config.toml
balance_loss = 0.00142
init_std_router = 0.0165
n_kv_head = 3
schedule = "wsd"
batch_tokens = 65536
dataset = "wikipedia_en"
Below are experts of layer 6 (counted from 0) of a mixture-of-experts language model. Rows are named router (the router's row for the expert), gate (a neuron's input weights, with its number), up (a neuron's input weights, with its number) and show model dimensions 0-47. Each number is 500 + 50 x the weight over its row's rms, rounded and kept within 0 to 999. Numbers have three digits each.
After each expert's rows: "comes after" lists some tokens at least twice as common just before its tokens as in all text. This comes from a sample of Wikipedia text that the model never trained on. Tokens count by the router's weight.

# expert 57
router:490553504502486465537435511600484561503454538538498418543496554589431425565505461515551595438487524498505548463428528558537515487596443503437504
gate0:517498535539503558554488460544458523439490565466502499452541495451502466558508510544525536466433528469513505484504538424581423376529552465456523
up0:423569445539423512525524481530445403492405436505580499499572480598502480450485583515541520524537490522467549490449547575499608538501523588428542
comes after: " the", " ", " The", " a", " of", "The"

# expert 16
router:471470513456567531612491539502554453594435536592607509612436519489571503479481457477523486494544568436530472512529539372548514463448513456425536
gate0:532563444588475599525559478420557436506489581499561408480607397514524496385500496566478427466550418517532483501485535525553460478496524466419558
up0:488529542571442603487511400423555421504504510489498434549566477518467495456478480591570466456498567525506433480534488498518452472417517493438500
comes after: " |\n", "\n", ")", " —", "0", "%"

# expert 1
router:514458585437517514521516444474516520501455543458464580424479504520569436450553550505523440561529493477532551518445462445527511542454522467495462
gate0:449483480488460483478462534505505377601441362464554460521489496480533614493472553485527501513414440426549555399410499550527498572533518456549540
up0:523563573570597483495515486458607495573399524545525501542535542465534418543455488419446480469424469549511470441444497444522515571586504488471464
comes after: " |", " (", " P", " V", " S", "|"

# expert 20
router:507431480509529578429482522535487539549481507475545475513550582593488475548582483430511482594480517573501500391443429511455524510525427548456454
gate0:471526355497477413493489445464406440528490604515504503571519593515435498458478473491436559489512564522473448503403428600546505472536459514485473
up0:400495395486511426427443554494413449477484517464487544466604468481493473442514525411424498541469444514478539625467409567500481509489457471529476
comes after: ",", " by", ".", " of", "=", " and"

# expert 6
router:572470532540456508549595581555593505534560513536506472498393486492487436511477560565478445558415545486416607554493426563490469443538497433470459
gate0:416588476501531436474551427457439572540523503577504504483397461419469497505525424446490497570529394525511482513512518440518423600564512524461448
up0:482473441534456555535567561528486501469512487453544547492509586536410509560548553463524472448472610512494522451458441481507560435363536555455486
comes after: ",", ".", " that", " where", " which", " and"

# expert 7
router:496470526516513560560502451533528491565510547555474566445407493487565428501516505487455501531564515464523484376533488558486529580478371421493522
gate0:522520466553571443559458521482520480498556517496596444493472448466442468369519551590564508490621550539551535480511501515466455459520476548502430
up0:546476522452513392534488478559445503513418536479506542552479554463469498579562472449531548450486472594508530473410381522475539575577536564466565
comes after: " of", " in", " to", "\n", " by", " from"

# expert 54
router:390469488494541530471488518548431500542491473550463522507591472511550487515505474514487401585626507492521558447547597533495565464526410372471490
gate0:494491469543497559515508460472487504528535422494500414517509448410398475476433468544501572466497587554506536518508546594498464601483559579504518
up0:465513457525485468433459489488535488570415552547467529568460456569539563509470615496543590466541537520515508488600555472568470486450450548576572
comes after: "0", " |", "6", "5", "7", "1"

# expert 46
router:489523506520460510453536483564528479452528457445437514513475584441436449462490499452564512375574618546519580463545502491497532458464454472543538
gate0:410563470507527599520538429567539543464570451535528541471550543457654555477522479553521473474467460528566549471529563510470491528566508597512453
up0:493513454576555542486457356466498595435554454471525499566538486500561551425518359476565454483431514592512517507504487494534543511493504497606477
comes after: " the", " a", " The", " r", " b", " his"

# expert 45
router:438524482465471495546435495507537461537540456566525441479526502463533535592481437466497454509540493541510469407526432519507487508563570436549540
gate0:504528489574465505436463359506480500549403541516459617474438513465495505525492414530487546588559540463452488497478429564579430575407527485515546
up0:509506514464492456494601576490519534462634534469532401478523617539487605432450583487626563461393505453560461517539425485527589468526573568536460
comes after: " in", " of", " on", " for", " \"", "ing"

# expert 29
router:463544421495585547483444488550522465450502532593455518547483503462413510466592466495407466531505550562481493466416596626466552538510508492544468
gate0:541488440517471557499488514599444578588597482498426440583419537471453493481568457511558455439516560471557516418537463444457467481480429522413503
up0:469562512481517515466559469496559559433460481483487544505528440462460510481491439503422521529482473568488516579490483437466477445483505438510537
comes after: "|", " |", ",", " in", " January", " March"

# expert 26
router:470484522469478448471487546431489501486528519443444434544644430503510521507490523439532547482458567571526530563505464534472474468516599520480478
gate0:505435468581509548458554509494502566391563429506558506491527466468504459471416575493506552563446468475469541591476446468357494559443522526535484
up0:583433524536504551418460486496563510442475496468537593454576540497503518396461469488515425483510457461498526564563466477545429543460394523505480
comes after: "-", "==", " \"", " (", " a", " sub"

# expert 56
router:516454428417512525534544468577440482523480527536496489447473573515582383487591498455462527431484496535484384533428503565512489569543484462478491
gate0:481521528531440455514518456491483403559578492508483490514579475563563469424498464491482482434573449444489496575483476466424412556443581486437397
up0:486459522504514449491544542496498472441497521520439496457506466484452423450507454550581348482448552518483461542512582509554433539468456551534451
comes after: " ", " |", " (", " on", "born", " in"

# expert 24
router:442536590453467572465517559548435561494527454528432480488527611537412551522485534503379609515436516519506530440408436552541537446504523572597471
gate0:487475512441525561566560489520413541511613549568578562614465540510531468415545566551483499512468569548460520491517440410459495560467531466551516
up0:484555445524521554541478512461506481397532470537525387552481541527398455483518554461480480433426510494484486513423514449460508515408576593486465
comes after: " the", "-", " The", " U", "'s", ":"

# expert 2
router:532531510527501467543540480549533441509536564522545453515583576545470459595517525470530511508498487532477613465518461508478473470490459416489478
gate0:498521503534566484465488495551495552447495467393563541459478458519518493539478506490508489443483507548534493509518480503435486552519655498500454
up0:550452402469478549518599381482460498492449478507454567431455526479430483520556484466427471519381486475498460467385509533491475471580570498493421
comes after: " his", " as", " the", " for", " of", " with"

# expert 27
router:464464577483524609471457551423456580453428518414451400462506544488481439526554464476492558572442473486524525499371477557535552548479484501494512
gate0:482490529536430510509475543471472526559529454603505546501588519550488487384517443553520602472455488556444563438493510586469518518483526540504626
up0:425478493501472507454528612528457576525460427523470468536601448602425366364499451487505504493558428514491573454453518495400537436419591525564546
comes after: " of", " in", ",", " |", " the", " at"

# expert 36
router:529420544543439566483511418550543544546559486487518452444528439501449476559438549531468499548504472429444571507483474574516468527513534460380561
gate0:473506571519498496504470431527503539595484468488543439550549575480510485484615405462472480477506392559424581543549573544446524506464480576538437
up0:481509519477506420540521492519500541539503444542557492467553522519537459589665471427510547491458483559462608606587526494403582559480493590546486
comes after: ",", "s", "es", "ing", " well", "ers"

# expert 39
router:479511446543439438462466569482495609553585484462441529580561525432426502456513497547489542451565431475479521559443465466484477505477569421498436
gate0:541507397532541514468510466497527479438475495484435441476438453495436573470534491478497502480488481564547460463434584578497432444445574459451502
up0:541508486458414558463558433507543407473516524509553524392625492485448503440559477500481432497444472453496450431471543526552496479528624541452496
comes after: " d", " a", " the", " and", " \"", " an"

# expert 3
router:449509532443620536612443462504562492515504493569588452462437483518500471524519535536425486545499506448524410523555593499519558554548471445545407
gate0:514520422470498477505447525545483508403564535543442448567475500544460448480471483563522426503514500551556557534436542444537491527512513487561544
up0:485458517494472538381540607509411636542480473492505488495504463450473549532530493487432559450426533454420532597620461496490587523528479587502455
comes after: " ", " |", ":", " (", " /", "–"

# expert 51
router:420492483393579541571470512534468535501355480558479487476458523468510425503544450497391527501491457473535556501423589480467474452432458478536513
gate0:507646514444438446546414432568497513587546493471467555517538538417482575528511446535547559484486539523535423513478411524489536468540534522590506
up0:473346455444503443465563507418562580441452585504522497539536510627447386430487489463483468455604574453502482503535585494515490521559551542494450
comes after: "′", ":", "″N", "°N", " (", "."

# expert 13
router:561466549574390436465527459528448479554472461427603485510479475499552612402486440460599454531429415450509416565469446377461522579529544510477466
gate0:521487531472453508529565372490471489500477426532485567535487468605431507370478563481584568441545494492499545492528449517329566552479444514374534
up0:404589571481532570457582495444479459450563459497514499568519537531489523476461450455475494458432467552526463485415478604551555543496560538445501
comes after: " R", " D", " J", " N", " G", " M"

# expert 59
router:493434491493542600586407511496528468565397486533530592508450440471559492458532464466485438533504458464527493554560562468464553559424478443495547
gate0:507571557505498502565560501441510529536481621479375547574538550551506566578463491505541473393532387477522547467591537507387531540464474455485432
up0:419559532525568594487503511508498474392465579525348538589507532603533531575542453427549506452528480526505543580543446488370565470475533540501490
comes after: " ", " |", "|", "1", "0", "2"

# expert 19
router:461554425461545556593444445500540465469474528554498524408455450462539488437435538579476427458557473532496504555554586490511569596455475407502503
gate0:481487556528448467473545403586509560456551438556517410508423469581436501522520504438472436514586388562520582435526478459460481574630517403463462
up0:447488611448521470539536530539523582521541434549399470579469467483496433566546574554479559547436630454517518556583399463445470502431530566531462
comes after: " |", ";", "0", "1", "2", "|"

# expert 10
router:480479468512471616470507486478564470495513473487558483540606517532484566456505534452479483568474540556513466523415399593589508465515520468566475
gate0:477523545546536572514471577527460458569487493436453436491489536520427471485492373401499511414393517480512551487528500531572457582508582471461484
up0:473528471506461444579443575458481512514550483558372447567482449568473538495540402365498442525479607506480479398482509562469550550591532488532454
comes after: " to", " was", " and", ",", " he", " were"

# expert 60
router:499565501423584585568478567526451562527454463496443548452468523433511538490583496432419455482456544454572501413562469399501543501463510566517514
gate0:507502528469523590522494581600426401459559541482463491482507554456487609547547567461521479449442422540483467574388485408523479496577538533466536
up0:419474452510527494531573435499489507470553508425497502520519584415481474559499420475470521488516414485490535575518551466515477450465539405493517
comes after: "-", "\n", "\n\n", " •", " Pro", ")\n"

# expert 22
router:523519470500576542447456575578506427566465527457457504596575485511567567507435482418525500505563522477492456512420422567448543458522488508541536
gate0:426453536493514464457543497461442459550574481519527444572513519476508521459360495487478537509467485602537382602461504510495450545523548500539433
up0:497483478522498551529445481529472453483490448575500434539494477479561379427511493533556528469440510482463459375479447520461447509615642462474513
comes after: " the", " was", " to", " and", " were", " a"

# expert 55
router:569503461465574483501491467513517485505452523549503569428423533595477484412600499487441508436594529531468533424545611424523449453456468502478540
gate0:465478502464483459458488524538503583455482585454490465570429468567522488470475505476537486432499453461489475534497511499409497513410418542547450
up0:492468427410447470469474458514529504389510558430532482479451450537527469481497510462551458444531490467477515554463442521432472541468508514520497
comes after: ".\n\n", " |\n\n", "\n\n", " |\n", "s", " also"

# expert 50
router:410434461489558552565535455501620535503518441536524522441523493612464437550486473483487510522517462508486509531526482525507502530584435469420616
gate0:453568597500543450515408488482555441543526500458447481445453543591576451534454543462591417504399499427475414461501425444506524499516496560470593
up0:559474517545414480472498457524522456527442534459431493490579489512478496515503519527445497503569508485501490473554551453469553556495435477451541
comes after: " ", " the", " of", " a", " and", "00"

# expert 47
router:525560530540538445525542508510442488506453564468422526494492380507438549463505563615617413563479529452529466575453534452488483534513601481549480
gate0:441576474688521457556533617454492435451545525535497511448565562504475517476498483523474429513473520548510571487475543481564429573579530468511467
up0:564478534533553496534583493482496539502496515482513492539418430497524392498463451558482545483563478480504448561516520494588540562512516551496479
comes after: " B", " L", " K", " G", " F", " D"

# expert 32
router:478519584522535499484513485619530473484529531480509458478492463575499425442490444540495537449596471546479525502495498595489492412549384525475491
gate0:480564505467473492400448450509427480572510401487481547507563513486439569520467448562457436602578557559561450396512527539462533579564471477529472
up0:511489525519444528490559477558574467513507585464537488459527506411457507481507526541467517507541545511482565504500441488479487573672507459471492
comes after: "20", "19", "18", " United", " New", ".S"

# expert 49
router:586513501433548554446582505493533546575521478517419545548411459556515431506501517530523539582515527453437536508554519473510372396545460414437466
gate0:521496499522527536472580558475373523533558438457490571562491463554540480493485590480516642475512504588479554521509540413571455505486542610459540
up0:560490528437454551439542426477499499448445491495480446504492566529537454470521495495495486492466378530480528512414511423390488491457504460452548
comes after: ".", ",", "s", ".\n\n", " However", " that"

# expert 62
router:516493462519537551537490495604486525468457427448542507518420523592557412547508492526448543432523471546471442512423568588500468544477475448500579
gate0:455563500469488482439446495461437522515435544523493487500507566503552404553523494383486541440455498431499577463455536523525541417570502585499568
up0:452525623516438467489472516519433427579482476513478426499500572513461434420548493371476524405509543532545582449464512477475597484519430556560548
comes after: " ", " (", "–", ".", ",", ":"

# expert 30
router:477459450445537566547536590501588481449473497595534476519543497509597435517531471422465471588562471428429542446490461581460504573478507415532513
gate0:516493643559496473446493538544485455448441553553471531610481498493481508598535516542487513492464534491502464555446423487452394525467498536430427
up0:509467539455451476466519527608459447424516518464505559536599505522383486464517536507539466473536623514488556477555400526535484551558471506454543
comes after: " of", " in", " on", " to", " for", " at"

# expert 25
router:447579573533551530472412566521503490491407573473475463523603575579401500447516487345443610550468478478492530462492523544541544527480439503465534
gate0:442562569534415499592482478507538582486482565559445408551468494509539441485383459485545481533562494489522508402525512434490513487552398341463539
up0:435501479469546510580448426469519507530448435474489506487566485537559526433507492510402497478562538514501461481550470346477491519424430508531492
comes after: " |", " the", "-", "==", "|", "==="